From a checkpoint of a small mixture-of-experts model trained on Wikipedia.
Size: width 128, vocabulary 8024, 59.5M parameters.
Experts: 256 experts in each of 9 layers, 4 picks a token, a sigmoid router.
Training: a variant of Muon for the experts, 9326 steps.
Below are experts of layer 5 (counted from 0) of a mixture-of-experts language model. Rows are named router (the router's row for the expert), gate (a neuron's input weights, with its number), up (a neuron's input weights, with its number) and show model dimensions 0-127. Each number is 128 + 24 x the weight over its row's rms, rounded and kept within 0 to 255. Numbers have three digits each.
After each expert's rows: a language model's description of what the expert responds to; "mostly gets" lists some tokens that are sent to it at least half of the time. This comes from a sample of Wikipedia text that the model never trained on.

# expert 62
router:172139155141134106102154155104133113116090114111148167135119121103111107112135129146098152123117154116103142130090114146120148131140133113110110155151114099178139150110107090139119147150092109132136134137156095068146148081103105104168134150100150076123122144102105124083107091143127164127104132146171143135159139112110128096113153069147115125149139137128143189112129150097150120186144
gate0:095160107120077164093121126125095136113127133150161175131120110109130100155108145167122149134168096140137130177104121137076142147174096104123139160123126124125110143095095150109157135129101125151117168161134149110146156101108105103111139109158164108143151146092093124105130110130112146118140121118104131147121141115107094106086122138151136113123165103111083111170162159130148131139198
up0:082115126150086126092137138164147114117119154177158158130145121145142149166088120140116134132131116137132141145095130119105125129127141096117116181127079145114091151130067124132184113134098116167139136127123132102125095100132115087065141128146155118179113148121108134115107100118140147121149085130094121145100143131112089094131109184154127092121154119130086131133118129106137149154169
gate1:127136060106110142120138153122145110136138128139118128150159101115109150155087090138132118143145129188115141112108097161129142141149148141139112109123107184165092124126166132106094114110107136079111105160084092132145144136107146101153156135096142133136116160142129121106130165140098168095104120100127114156133108119107147089136125057077130088104154130122118124177142123121154125127102
up1:150132115100179168104121139129111133163129115132126147144110105156115140158113124140140108115187068163124125107124115116117125152100137150155102087069134188155155108092113110119118090100108152120119087137092069137144125123095115104158133145123124114153130166149146086111167140145137116097122152129113102161113124087126116085157109092114103115124141117158116103091136120106118135125133
gate2:149146124162123135143125127141102165125104150105162144114176125146103120145130128137088164103192153097135127147131147108108083136113116105108130104143116128143180125194152109083134119130103084130095113145137145096113134123154139152107149148106121130090145124139123120088127128109123150159152113163136134134153076091149100154117172126118096127110086158174078164116126135161132135129139
up2:137137107161138126106127130120110128087092121127161132119163134151113137140128171114125115073159144110142135134087121125106096111144158129083120123156094119158147127161202134144095110128133074119119123114146166091128139144176119151165112135127143170085148129143118159114126121112127127136144134141151085110161096087143129162104120108120114129086081193151157141098126115147108128114146
gate3:129124138155141103118116164155126088110132121137065132148137174133166136146099121140133120102101128167119167101118097096164127169151125145089082148137118155153154114154109134108177125146147091126122136114101101107098113127170125081093118109137090106137102097137114136085097132134145111133087134114149137108100101155136126136130083122119124154145134117177095170174109105120127105123102
up3:142120137130112157183067137120106115139080147127097110069050133094132112096144111134135129141157086131123174136121113132154141115174130154114134172126125145141134119117137124112122148145131111153122133097129128127127128120140149083123122144136128164119119116130108130090100120122135085129112134125155129183119088109132150133126144078148122144064092141117109133146167102091099083099127
gate4:145194113141171129096111135109135121124123114154137163117162143155116159148122099130159092117121158128120119117102138110136112115091110136124132137145137137130179130116098139151152099134086175168127152069140083118147137153107130161102156103127140119074128093133142127126153128111084119197149182141151121148115097125130131097115142107132122106135117140150089135146108144152092103132174
up4:133157115136162125092117148120138142121147137175158145146159129148122159112137131127166101134114146127119153146090169135112122111076102111140097136117161136122197117125121154166135128112089166148118148074146113144120123145095130130093151121083153128109128114127119153146135135115115134176153184153121108146127073093125099131140166095124163113133103137114094121122120140160101094140189
What it handles: Closing parentheses, brackets and quotation marks ending parenthetical notes, units or titles, such as (504 m), (2016), Independent).
mostly gets: ")", "%)", "]", "\"", "\")", "})"

# expert 27
router:130145146136146139177130099098112088180145089108118208151166113132144108140110102108151171166150144079128131128105114087121165107112178109134164081128098136117120127147103126079111099119095131145100147108148110120104173116141108128148095112132126120132161147085127137094141120132142132126126118116130126088167140135133125131091119112131124096105170132184121155121129121115122109135129
gate2:118112116153133148108128115097141100139167146083114179168135125139154109170112135150081156095102121115170130121102130103139144147154141154153137071125113135148104110124120097103056103145119104108158135140117134105121163097152111150119113127099157101114134118134108130131115137107121148132120088076082150120129117077130136131127129079100143144107147103116105168117150121140150167078108
up2:139139137146123112143112112145111099132161150137136154079120104137129150114111120108109157129130208122085131118137133096118139103123177109143139163114166155117134126144148171159114140150115122144135117127162190134149142107139070150129116126111119160132153122137135146174127158127118130096124105144150126147147148127065096134135078121140164128095108148173202117112123113132142086131125
gate3:131092150111144118119151113068167145150082120142137109159133133152130119140166165113120114136154131123136150134145062145129151074128157129134159113127116162108109109090139094186094115132160084147117124144118115136114186135163108163161138133125135135115127166109123124111124144125135123086147149089140100139150121143113146120122136153099119134143167117169090125185122096141172122111097
up3:120174129115112108164152116113117112196119176154176114162138115152117147129110112157106107124114134130139125136120104131145126142071119127141153135116126137157131132104111129147170133159130179146168132096147145077105100156148135119141156106140138142139072109159120103124125118144137101114164051157152097119115116096146107071133154121110115164146121111125120143141155143126084141113117
gate4:130127124118179153096134134149119060079117107121119120149092042151125120155140103125126123128114127162135176156136122092121148147113081117129169118115130103119145145101111160122103118150123099137100149122122077089121123090106117093160127183103132118125150127146114127132068096099148128176151130127109102082118119114141156104101108140147104121095121124136131117126100150121124129122122
up4:144109102124107091119136127148114129075113129095134122095158172137143089151139181153093140114100158096126133053134142109085086137103123125145142157107173171108117118126145154140118110154150114112131114089164102122108124107111128123144113100154111121108121099150081077077159119126146138108127087116112145142101119129137127136149129136085125188126133116144115112083109118113124124142117
gate5:168098128107142127135127121151144110165150077152151111108170128095129141162151111075078104162152152154139139083159117128140149137124132134120127119116121162143119157153086100151134127111128114082084115105161125095092143148128124164122086134143167082129105122096133109173142144161138127133157139180134099178112151146088143147146093151115134106141109136156135138100125130106117116114149
up5:158095121096127145182149139129124139084128142120137131090112089113185108167130158145106155110127142130111096096127137117148103140142082179139134160095149142123097149112078138103096125137117092141135105127171105152142099120106169101133109143093132151068140117126134139173110141148104095154111126172124152144151138143125173128139172150098140109111161153135097124111137139137134104127103
gate6:121131081153134143125139145192145135148128083169158137134137145149176132139095083167138130137119154104131148161143198130149109149153145142143148093163122143128119130122135126105143112163091115129114085136153118076136146099144131120099163155109112108153153142150078135143149150134145132116158136133145110139131105121097128156126132151133125090157121133130100151092133142062137094095164
up6:120197122128122120104154118123093123112106093148122069107117119118148143118117148117097129150126123140095160153124084136137110152135140168149125085150105135167115159145120064143136158127147167131169175137110121106137102082114162156127134092125177126115103143147113126092144136118135158100125104159105167135102153124151131173096117123145102135106092148125124127101129145143134146113072
What it handles: Mid-word pieces ending in t, such as -it, -at, -et, -omet, -ript, inside Latinate or technical words and names: phot-omet-ric, insc-ript-ions, techn.
mostly gets: "omet", " kind", " econom", " Met", " bi", " Sat"

# expert 55
router:132169113123123119103125090098094114130085122086135119128141120111133143123129124110133115120095158143102161147104113077141122161139120134107161103090127135129123175149091145117146093183132153108130144145107111068154156111102106135162093137123141114135121119074116157132121152120171106183140101102145112145143152072125168089177120107096140125125131146096110147155147120099122151120113
gate1:130182122094137141122142115143185109142115120129121113161113119140183158130139109094139114138099151124162141121114127118097095132145107108094127075128162142146094109145124100158139103169121097122138095109101108119116145138145134101192107135134182121132120099119103106078115156135132082167123129094113163100110085121155134147158107122112139162084148121079128109144140110134161133117127
up1:116146113124124120139104140095158116129161154137114139185106131150150108092153091135138098129140120102137152145116166108076100155108124128124197078111155136094103145145127148132149101141156085126151132156116072102103167140136166120160111115164135148139093138145107131122112161116162095157146147098111129127101145094119141147139132132108159130102155116099113127126133082084151160110152
gate2:156134113110134120128109166184114086119148102116136102105135153070136127134086135115143129140121171130090163130111092116120181150134095118081110129127123148139145134135179165147138085098148094151111113138099126130090123096083092125152179109135139116161089181128124111151128171095140130103145173127149153138140115080138131144131129104099106113119121095122140132128128095117140115129119
up2:121102148138083126112117120122131192131077139149168112114139142128142118152139177113112150181128112096136129117137136109112114090154165134122124127093126125143131140165106136126154148150089154108160164153147115120154115168171102146105088146110135115109169124130138135110134119110117149172105114165115148130111125136107151086072097103163161100116139122166152107137137193114141143102122
gate3:129125145105127104141091120128103122131107159095160136122138141172104125125141096139109102119089139116083200142102147128097121140154135134123159103155154129127124107149092101149112108178170162188136119116106072107113093160148155105128118160121129143127126081126120158162129135190149136122121150118145135089121163127078155135109148100146169134117144145135092140105132123125106142143136
up3:135080120123116162119107113081149110126116140110162125105157144119111109131123095122099101148126165149126112156087108097155114131161108123118125140149116105171132157175151200078140156106136099121145132125134131095065132109142153151128142138117168096101130154177107127102131130105144110140138161156159155140145088136145173165136122119114095103106141146116107145112109075107135121126121
gate4:147095162102145083140130100120175128183135112128116109130156169101155117112156139130104150132126175143118109135069114119153141100108136123122134156123157132136125137162125130124134113131154112157110170131145109121175152143123111101152117123146118160187077137151094142134169152139122134112136167074137160098107117085083147153118104103130114127155118082138105083142147095117128137139131
up4:125152116167113144108118114128105119085128150098175143124136122142147117153115146144161085122144086125133082169179131153102129134114104145133109120116084150115139120089118134131099129128108153131104108137148112130130137142157115078135125124130112083071154111080144147085113143124129135113113090156095085173123133135145105128093174150123134137124111139118160164120117198156146098097140
gate5:139128114171116098110121166107099100146102100143106118152126124120118137112094181166138102133098156123091131122117172139164123135103157104124150117121140120097112144145112141100138125124143140155107109068152143123141165148155117075161084162122111157115135100149064180156123132119158095141112133138181121118126131121121138096115139101119168127144147097115136123177127102084131137156111
up5:129138151085100159117099100161153177190168155090140141111184123099174145153123126126095090123121126158148137153116138115103113130154111105126112163145132116117106105114119153131090133124080112111128111169114113143122077130112130137091141086097139110126141145122166110135133119151128151134095126089131120134145104122149098124147146131134079149120125107120117167056111133146088121108138
What it handles: Month names in dates, usually after "on" or a day number, such as 12 November 2012 or March 4, 1911; also the piece "ve" in alveolar.
mostly gets: " January", " April", " November", " September", " February", " December"

# expert 1
router:134137098109122099101108125119142112137067132138129148154096127113125164108156121165113160142076153123109098152121122115086140162121165116116136128063154156106113118206154145134135150135119140158130109152145068111117140121145148140156143116133123117142102131124113139142118105146135107182095142067169130132153102082118121106148138118129131127124139144164160165103139153124114156140164
gate1:154146097101096073131110115102133118131121136104117121164109126151151139137164112144124117112086161125103121125122137096093159099102107124116129114125149122130106130161146161150147117134131148152133102182122120116158125123134133142151111064141126148098109132149125127126089167138131098163109182108180134179200145112147108114098165158085118103103169154125161111109144113148130120125122
up1:156156122157158110119141111141102133114180134144119111131170119182143127171125134103103122103120125127127150099132133127163155136140100114144129113165114143156150107074126133102158127098147150126155155089148206109150135120153098093102121109200132145093121113142144159140143119128137135118102151161136135104122121157123136093112126145137113140125107083094168118136143098146166116086170
gate2:139105109146153128162089122136136120084119114136154158149099159109171125109111113134088133141071107133111138144132117120150145090124149103137113157110169147123124106127076092095115147083104115148100143133154128163118145117151124081136109166139123084173167124154111144109098184129156122137085113158112150124111103177139110113086100160145106129153125124137113166127141151130114159106141
up2:126147121139151110122118112112128128155151122128123100122124126120103104118142109128147134120185142113122150074149132149121134127165139165085108099151140112122104165093128148128123156170141154116144106125122143087116096113128126143049125063117089157096098099132150105111120103137118102104194107096133112127139143113091169167136146096139090094151125100113120098130109117103145147148094
gate3:136146125102109130134091109122165126123137113118116142149114143197119135087150087153113108186155125115116089122146095139141143116139121088110143136126068141146136063137107125145133138110139137125107133117143114114152117130160133147099140142140060133100139114137132150105087128110117134097104119130129118145172118135135082121151052128115121114104084140092119109168135114105136110082092
up3:119142119175116128132149166097116120101138120125150130097142126079128129161117142092113121056103113157142158111117148124129103100148130152134124141123162126149116168079135119091125142152132095132173120109107163153106158115090072115137108113153165134109114179130130116151158108151130129157160125148125136087101120144107144142111180146168170159157149130141138140106118160146129136148176
gate4:157155105160103133105186111117121117133094096142134111113101099105158111128132140131139098149093138106114120121134088119127149135111077067117120147128145122107150122152115112150112118144082165170138119083147168124153156173174132127158169120121132174133142132155084127122123100128116127151129097120113088117135137108125071115115107173083136115099160137152162122151149130146100122143154
up4:163104125152125135101129083141095087151138183183116130114126161130126119102102146140115141106105097129133117132066138078089125129150124086120166118102143119136107155110149137140148147156131154117126109121135090142151070152130152147144093113108140163127129083139126110113142106163088095090141133160133120104157162134115118165165139106108129160161140167122119150115165109126151131108098
gate5:090104113163116127103120121142115098112133164134119174124105154094084099164097151170123114119135100141113138165132138092099129175143134106101109122110161159123122115146130130089157157128104160157097075118119120165095129122164169097156100134117143103116128089074107113119131133156097136139080128091104115108121111112148119132148137150077170109151107115130168128143144136113109129104131
up5:096119115100170099126136085135142134142107135120080150125129135142091124103138106090082168110136124172120141105127133134183121113136134191117094106105113147130122100102111085161139147120142115114079137133158144103120130114111141099136085124116130140145148140158102105122128089123118113104091133155148145096076155083094122111098119159156199129149144143120138120110147136107103149105109
What it handles: Lone initial letters, mostly D and S, that begin a word or abbreviation, as in D(issolved), D(OJ), D(oubles), and the D for draws in standings tables.
mostly gets: " d", " D", " S", " ind", " dep", " conv"

# expert 7
router:146155120110129105138116113106131108151114089088160184141159139128146104169075118105094138092093104127123134159133124146076151136158145122126130134150185126143085150152098115103156109121103106135126134128114113126139165099091119088143146135112138121134128095119052119120118110133080174168117142111111121107126114124145119127131166090146134082110126149093123121102105135096099156125134
gate1:149185130135138167157138101112136166107131125127094102099140142174131084106156089147108153105116116163098063129102115091162156143126171093149093120121124163132144181145168136125114134124131121096150121143129100124157137165150126130114145156134123153154138186136129107112121130113150143155132098104117105112118115110094131131108113102154113103111126162132124152166119178103150169122149
up1:105144155094135159090167131115136155131118103145100146103115148177150069107120096152144193096113097081141103145120138122129135105091172131119115133123125139139130147147138142159144155130133120135148120136115143071159118177151133163111107121147095150143182145139110120143101138171111137119117126138141118121092137167119178100126110178156137087119126148119142146124129161136151105101155
gate2:137154128128106156115151144127112133109177132134126153170136139109124123132129113095147140172101169109114105165168160085094159129187139149119093093103105131117121125118095097139161128109112125132106089113155111115157137170137081115122115138091125153075159169157128094109128129099134151162183132113146099102156113131141191141123131141118139114097147112091148133140159108125120148133123
up2:180156154110118107133086122163095139118149135145121136123154138163143119149129152088175091173146128090091135155150128111103170122132096100151135139128097150132130136153117104135114105137196131160159116084123139140108131157138128145109109117116125135120129121112078124087125149120110117173127104125136084144146158091162125126120147128190105174096094123129131132149173156106105115109124
gate3:120131169106122142164132156139103130091113126151129144120164089132133128117140126171113140120137109094111164101105112139140133114125116135151126122101140188160167131117113103111155155134127146089108096158123108081174115094131092155108094156146117107125124095134163163129131165109139193176094120182113098088113098111107159111108150148152111122135173129136149118141172111129132136136129
up3:103161135134127135120144089120085123157086119125165127129151103118147143111140125108126111158167141129143103088086130194112115120161127163115124117133126135133138137110079135160168110132138127136084119106155127147113126126109175128136091122147144101146167143125084160151157132114138123149141093143130126115172147154188098120118119136110155134141133168156088123056101145135127182131113
gate4:164094137127125145134143153168133119175116114140102110150123112089108114122124122080144122166114143145097176126120079164136130108112103140149167118130146176137125133110141151131097135061131115117089140147124122094130110088106105101121121126145124118092101133113113135144151167175149152117144141141117117162113132165118124121074142121147127152127111067082104162163147143125178132156147
up4:110154110139122173160126117083140119088138169142128145093130088130120095162112133114127103164115152124132180121113134158117131160136098139096129064139131096174112189168111094107112121130112154097148114154134139137152127145153158122120122124139101099135104128150102186144104161123120092119141114143118155155150086132162137137110175139122179134120150102158120122121112096111114132116164
gate5:154116116111138172173142139127103144117113152159129130163130098113160125151069141100121121118153123134112124125166158083128118125126125100113103141179120153198141103137148104099175095140132124108154100127145116094184138139146133101133127157120122121105117114104114155127112143171173130100122119123132094149107124141128143152156201125141139113108096101134134115119168169106095165136133
up5:175089095124129117111113132142149118140156125077158135166154168122139169125154116170113126171100126148083145122130101098166143098137115109130117150154130125134109112132146116121137146110179143133086107140116154121126116122085070167100116126131111140158064149103115114118130123114096117130130127137081131132142128104099107122115093148104167132120122132128134145180098123113182122084091
What it handles: Verbs of saying or appearing and their endings, plus "there", "it" and "that" in running prose, as in wrote that, appears there, resulting.
mostly gets: " there", " wrote", " There", " does", "There", " makes"

# expert 3
router:185131133129158134132126114133140106140090094139122138140138110126138137166081115150138140147108142136074115169127128119110120159142119081113149142125127138111050168130126133117154153147100135135147092159128111124175151097100120141141121122141144104091120111128109150091115133160134144138104124098198076165142128129111123138111096087133140088151122114100182131156098135110164113105125
gate1:091149165136136091127105138112117112129109082117136161166152115146147100135160143124134096110104099130128115103153145087115155111126154120187158113200120121150087098151075118134174111124146152153116107109158145115123132148124100096154138093126139149168154160121119116143118144123103144145149168129101126112126121161153103109164154125178110142113136154139102109139154171147121102138094
up1:145141129135114143098120153125129135118116091130119138141162113144124087127116157134154141113101127102140124121175129100089152123087138103136170158159137148132125114136137130129171144166143149180111106168153103096149125155098126117128130151115135154102131169137162161124161132131109123096120145126131145139145126196184076127137119125168111153113126151127051145118176101100131091100142
gate2:111205125090160141137133106155120177103112112107136128107104140138134092129100140142118105100157138159176098104219151122097110146127147141172095111113108160091159123095127122161136142140144117120101102149141153116155125160135128147122114136122148112136144110094096126125107134132114158113099111125137111136167103175166111140133114133113159113129088161114132144129168156156149144120147
up2:149069146122115117117118128144125107166079162116105117123152112116117132108144115134147133144127131088149159116060128100109130116117119120060160119127151097147122117181129160097155129099104156145102145104141085131087147071134135116138132112127106140106152119182148130153141113120141145174118159151111147089089139135143144126152151150121142127163145128172089118108104148111098159123141
gate3:112156113135164097066089111140147134134123114128113138101144095153137144130112134115103150141118144173108106169131102096133075150119132106133118112131116134071152161091149129087129167190153136122117136163133154091150106131115150125112126141126109194092098130118082143099103094123125161104137100089160112138147096153138100163112137107107112125145104145145143154155152126105140128131121
up3:157174107098143122119149114137091167110128110085128133098105084165094080117098173123125131109150131176190112100165121093097144122125124105165125145121140157092162140088139113135122158128143085107093132137139158095154094161085155143149120136109106167122110111134094125109126117136141174122158121107139144119127093158158119128111112122101155127132118135137108165134166119143147114125112
gate4:120106125147119149119115139139132140138142112096127115126105145078127141125136104136120078155097174131170130183093164104140122145138144101083102131125124099159160143120124117114105164119111084121141127079066135105181099110149142146136136137163148082192153133122101091118115148119118121123162155145125148136121103107076139129150129139123163162141143118134159117116099146094166125134156
up4:127109139111182102153148140096110097158113170158129158141150093154117118132093161166110145124160117119072098114161128144145136122064133167163111137138134136116129123113122124138114130137158117118133135159144135139133182139145121126133141129144131163142135126124144204139164116139123155131070135080123104083198169134172139118138153127106099141123144118141142113130153133138114120144156
gate5:081097139144120142152115110115147081148132141071111127111125130106132132118111100097121161112093132103161135167121141160154094137147087121088119156125132084152146158150126113116138154139158134101119132167115131099093112124137100121140105170152144147155123138122122111171123171078097084163147154105122111154156104136138103143136137133150164130154136176147131152139080138109110159134074
up5:122076137134119123141102122144159104110160113103128106111167137112147167159126168141118111131103094095109098120170153116147165097136193141139135142107155128145205148140118108119096123104123128124142136130071103139136107109157166165099138088137164110117152152112115097120146124098126163079084157147137123112101126103114127156139159119134085142156142128132136104105156132106106129121142
What it handles: Commas ending a clause or phrase in running prose, after However or a name, plus that, because, whether, semicolons, dashes.
mostly gets: "\",", ",", ",\"", " that", " ,"

# expert 0
router:113117162143133094124132110074080081162109081107108185115131128136122109131105119130150151175127130099101144153116101123141173100106166134107145115125138134113091145127110093087143107145138146077106106104125119138145143112097090086146126118182119121093158170103090163100103090138152151118094134105130125104173131092115152118152130105139119113120128119131119153126097129131143118157128
gate1:104120151137115063149122130118137180140144098110159144140143123089143138132104119076119105164177126103099112141144123145123144132104125119099120133110115113159101093132108140152120098162141120132101074141163127133099145110129149154147128147155063127116132109139127129117126125149077173170158145141153083104172104162149118151119179117148161099104134123094127097132107151146141130123156
up1:160109141103126131114130157163122076151146150181125111082152113141136137092130122142090106128119105125156147143102145113137113142134094143142115133093165146122135160121127132122138162168120170114114127117127093115116138133117106148076129134063109120143102108110156174125119085109118090170156144093149144166141100147138174141064144167149130095109135093159102113119128117119136141128102
gate2:122127132081122155114127175114141158124134112118085136146180163161139145157120092133106121183186152103127134114136096134118130146119113172138133139151134134140105111142111139106104157149096162108125126111096121107122107137092126076152189138131139082138172154112099140160164134132165136134149114188124130128142104131135147150122120125142149140128166118101130134114077126097131090116083
up2:131108115144175080133170147125079146125154069130108146092120131154112126111153157162137132168092149110127160115153145140126150166130132090130137107125172090129142086117106102137088106121116132106130112077126097172106133106117131118111130146135160161095125140150133135158113108134108106144145111175151109173132104079159108127083130140134134105096117179120106141114131115112109163135127
gate3:128100129166093083133112131125144125127117149131086076135120093162140109162111100141160086131140116108107142083164144161088126171107129179140146167122133153153092116138168098143151123171132170123142121103125115136142134124095164112139116136081141118071123081149083113145149137137119133138125133159142121129132152112130152098137136096139108118112140145108127097136091156112178169140139
up3:128107122132140112095116143090124144132090140136126130134120145142142128092102113141165131119128129154135116099147154143092092135087166135145170154153141119152076129147128129181124129112146143100134121143142088189088168132135121068159118128166090137111152113117132101109108143089144176132113166186128116097114119129094141116133104137137150097110107161119133165109079096155129132097128
gate4:139130121151144123144119134137121081130136121134089169115162194102113153164077121125126150130162110093142163111131146140107145125117093161123126143130132136124069114128111136126125103157150112113086101095107134120090128136123147092136151158124142111123131103135127134171106172140117155119130172119145155092096111106115155147154127102086179157163163134123168070119122130169117149096129
up4:099168132124167122165112124114172159099094115146071111140137077138107125146129154094137132104130156119091145107155127120102136118151125102127134163138101110105170157103112140100166166149134162145157140140154145117098111126145196134104089146148137123155130124150117152124134135064117096154086118157136132121134174159138116125108122149147156119114125124111146168097153098088108128129120
gate5:140104159126115089151133101127150073111118155122120098148137125155090119147171115130149137105086132122115159137140116136128136112098125099141153121122162134132165132095119132133096144138105138134129108102124131119100118130098177105149109149133100106174148140132150154105138142125104126142123117124194159135165091167151148102123136138056136157113098154174095114131053087117117121151119
up5:152159128134141119142143151134163143165126110125155124151144152101139102077114136163141149179136134111103109150126105097134111122108161113121122114134145133121155133154130168151157124192125134143153106100125122101080126141144181155104148180109130139181117109138147167117145126121177124160129149110132132184185120129179110144117151153163138133110113136126116117180107135149110107096107
What it handles: Short inner word pieces like it, at, et, ic, mostly before suffixes -ation/-ated, as in grav-it-ational, quant-it-ative, veg-et-ation.
mostly gets: " spect", "bit", "imens", "igr", "met", "omet"

# expert 57
router:123162179149146137099112147045155104120125135135133151121135122099122134108109094137086114144106119100088110130128122087112150165146144123116135140122119123135117152150097113124117156164137139157071118153115073108133186119136135146111115136161162104115127056118104155103099137157095162095106108121155121143157138125116130096112132119111145136131172131145111112098100109095126122113162
gate0:134136154132148089084104125098089119134132096125155116122114163137114152146151136176116169137148153127146158162125174092120131102152147100127122117126099146104123121133142122132112164108085114148128123154150062124126125170144123132116118138111137128120150107125131140131112103142168141135102158152115105099159143069092131069122088106083110130178104125125132118076087116136149090127161
up0:136181173131128144103160125122161154141127145165072096102134133135118097130133144147178101087155144130084153141105106158168106116125121089089112144095111095131115152141135174079125120154155136087132142144148105105075137146126110110172151159136154129134098151121133109146118141173101143161133133110143143092144147073106122127114107132178141142123103140118151123126140135122125126103139
gate1:132152132093122138149158118097095142073105144154150107090100071115126130195125131156124119120122179141107084105065116125127150151130156123132167140117129122114111119094171117083148107164113084110157186120127143118096096122149149120127118129122147129110146114138119123139110151098164129137137137124118096157175135097131177150128109124148138138117153111146115127094132103132156162144147
up1:105129197104158128129121098138127111092134090123147146070124150139110133113151097163122149122094099167116123118118148083106122110102080133119148173129112118123126089124126120180142127102157134129142161125082107120140142117116092150112124129108153135082143098143103105115160094129162149158114174124076141128124125143084117129113137125156086114149122137116165135121091155154118129141175
gate2:115158143138107090090091115085104186126136127147094097110151120096130102154097097118189133151139130143133132096083114132108130142118098099121150092113135128130128098136124089143136120113115127158154138171131120116118127082150115170142139136090139098118123106121124113112132125093201143117121110143136077167128067156134105148158142128083150112142109154147123139129131162111135107155148
up2:149111191100171138081136150102096115146125134145116164146132118135102135116118125117124156152116088131133104116133135075142154096114116135142121146143132154119110157142134139096131135163140115115124115111113173139164089158130131119131149153134144105097160127157168129110091102104122139141114088149127185132134109151078135141071148134172120117110114120070122117138143053140158115148132
gate3:156123149114118143126165144117127107127125150100106158159095126121135122156109083144142146066138109114181132098129130118106151108104111090159147103108158147162122126145139105082098128093103114137141117112138141139089180102142155113126125124128110110128135162088168126088102076085127136133099155116124084144178114113133147131093092140140119171132121145127135142129115126115084123171084
up3:126073100113139181126147105149114136128135090147098145160134131132131088146100158166159134138155097142130122138144145152110112129116143114096110090100128108113163125129120130123148147109097113100150071105179138102155095132122111093130168118130146131114095141170153113113166158150165120131134119160183146099102104113146137109120155071139124110105072132133130141136099171135144102142130
gate4:160163144121121134152140127121074120094097119157144141121138188121173128168115129113103106101164148149109101110146166124101078120158103095096112111143132158146126122157130111136119087102124091122132148137125118105120103147142163129163148167174138137084158126117104154102111145097172076163122126132115098170144143147132135102150119097116123121147111147096117106101137145115122110158083
up4:118115118125097107133116128126159152121145139112096101120097146078135142099155096113158104128110155143167105103131134168124155086087157120123129146124150077146092128153131109141143089161127102079108162119111152142120185155131161113132148087157135137132169143124102123099152126098116121106132117100123126126104118136137087180118144099145137101109161099164160153144129165147126140082168
What it handles: Pipe separators between table cells, plus dashes, parentheses, colons and commas dividing fields in lists: "Adam Cichocki | drums", "Warhol: Photographs".
mostly gets: "\":", " ", " :", "\";", " –"

# expert 22
router:133162146157157110126129080052125131114100100122148142152124142107121123124144122097149141108098144111104113161088093113145120183169154118124162110114152145148109160138129126126150115163095108116123139130109116080161148120099138134160146143152135069135124089073117177139104137142161129114136115106120089138171140087138125104175164123110133112142145106097109151116139093119122136142119
gate1:080153103148132170140113108085113134142129119121110134144136122143148162117140153109082122115150118128113179114167133093135147137132167130164104148084149150151080111137122137168122130154106151119115131136090093133106115142137106106140117120131154154138153122164106150107107114109094143123148143147156065151069099134119153133104100147147115135115164068168134108182159145115137134139155
up1:124153135129184152118117159137116122173108090134142148137098097121137129141128119133126172175153096148141156159160077103110117143123147168131101123098165158115119192109152120142178112141128163100150102134049138116125136125120144142158103131121129157135124126141121170144129132134110160099131126092129122115109156107104110139133141093103116143118127135124128092145148144136188092119175
gate2:103099164116150108134153131088157152153166146143134122138126177119132130129109158126142127172123189131103126105073140127144098092196112117113116127133114126142162128117114133136197133118140114134096107110095051139109156123138140156163084131135122067118123133115119155170145129147125121135140114093140111140134134146118132152172112101114138132131118144123168148127138168138103126110160
up2:103140146143129100105162119103130144101121123125181120157128133152140153135151154144145148169146156146136109116084136094151108085200121075143140137156142133141133113159125154111160132101137088111123109097114112124106173104135134096175125117105136103121129131133114145183189133132153112158107115136118128136140161121121155141167088120088145147133153112105147140117149165133073151101145
gate3:158164107097143119174140105134133153122112111121162107116122096117132151105119100183121145116075149107160143127180102109102127116142088138133135132137155167101118157118165124132139121114096123114083126166115102080147141076137149140085145135115138158171142153141144125177155129155115128107125157143137184098146153138134091124124137134116102177076133133125117144106130109122112165143150
up3:150088129143127105125134162095134121114128153113126153153127160151116132123103151096118078172173117120101163116094124137094077133132147123128117156171097102188160112136116095157124148139152133117127133099122120163111132151121141138153119125124073092099105129145104148130100141171140133112122091103103084203109091137123135128148132111120128128156150151128153119147103139145097100164096
gate4:146143138099166083135128116100145116146076140146140130079119171135124085133135135090118174134134140150101158129116101106158103085130125165143150097163153137114118151141107134129123133142174116133164140113107146092143149141082133132150126097143152098123125104116135113117130105088143099116178119100183141124129133096158091140141190095110140111128120149110139131114119101120148082163168
up4:105124122114126131080111154145121125120176121116101120156130075129105155109131096168138101125126149127170109127112176107112135177089102141137096142081093074144137091113157131158163140099103137141099142128123097159112119109159162159126136117101109178126149136129074148109143136139091128149091149141102141150142115151106142139098086141162143129140144089158119166137119134133125160113108
gate5:097134140143144116081122106068134143125119138140114158113156127102112089177144161145153168114138119135142106131120132106102118128115128132132121118122094103142129127115164118134129106132130108080126145106131088128067150135126173155147135129110150121120141101124132197118121133155166150133087111142166190105103130158129125098164142104098156123195159161147121138155144135081131110142107
up5:102137135104148125134104123097150148096160134138125187108124114135116155156102134157167145098156126107119144127147129123157109146137110113105100137153110112079120096133179108143146165093133138087146141129107123086104153102100183094119136096115128116130131161111141117135077136090181109127098138118108184142136108140136140103114134089095128153161131179095110139143137166098159135108137
What it handles: Month names and the day numbers or commas after them in full dates, like February 3, 1970, 26 July, in September.
mostly gets: " January", " April", " November", " September", " February", " December"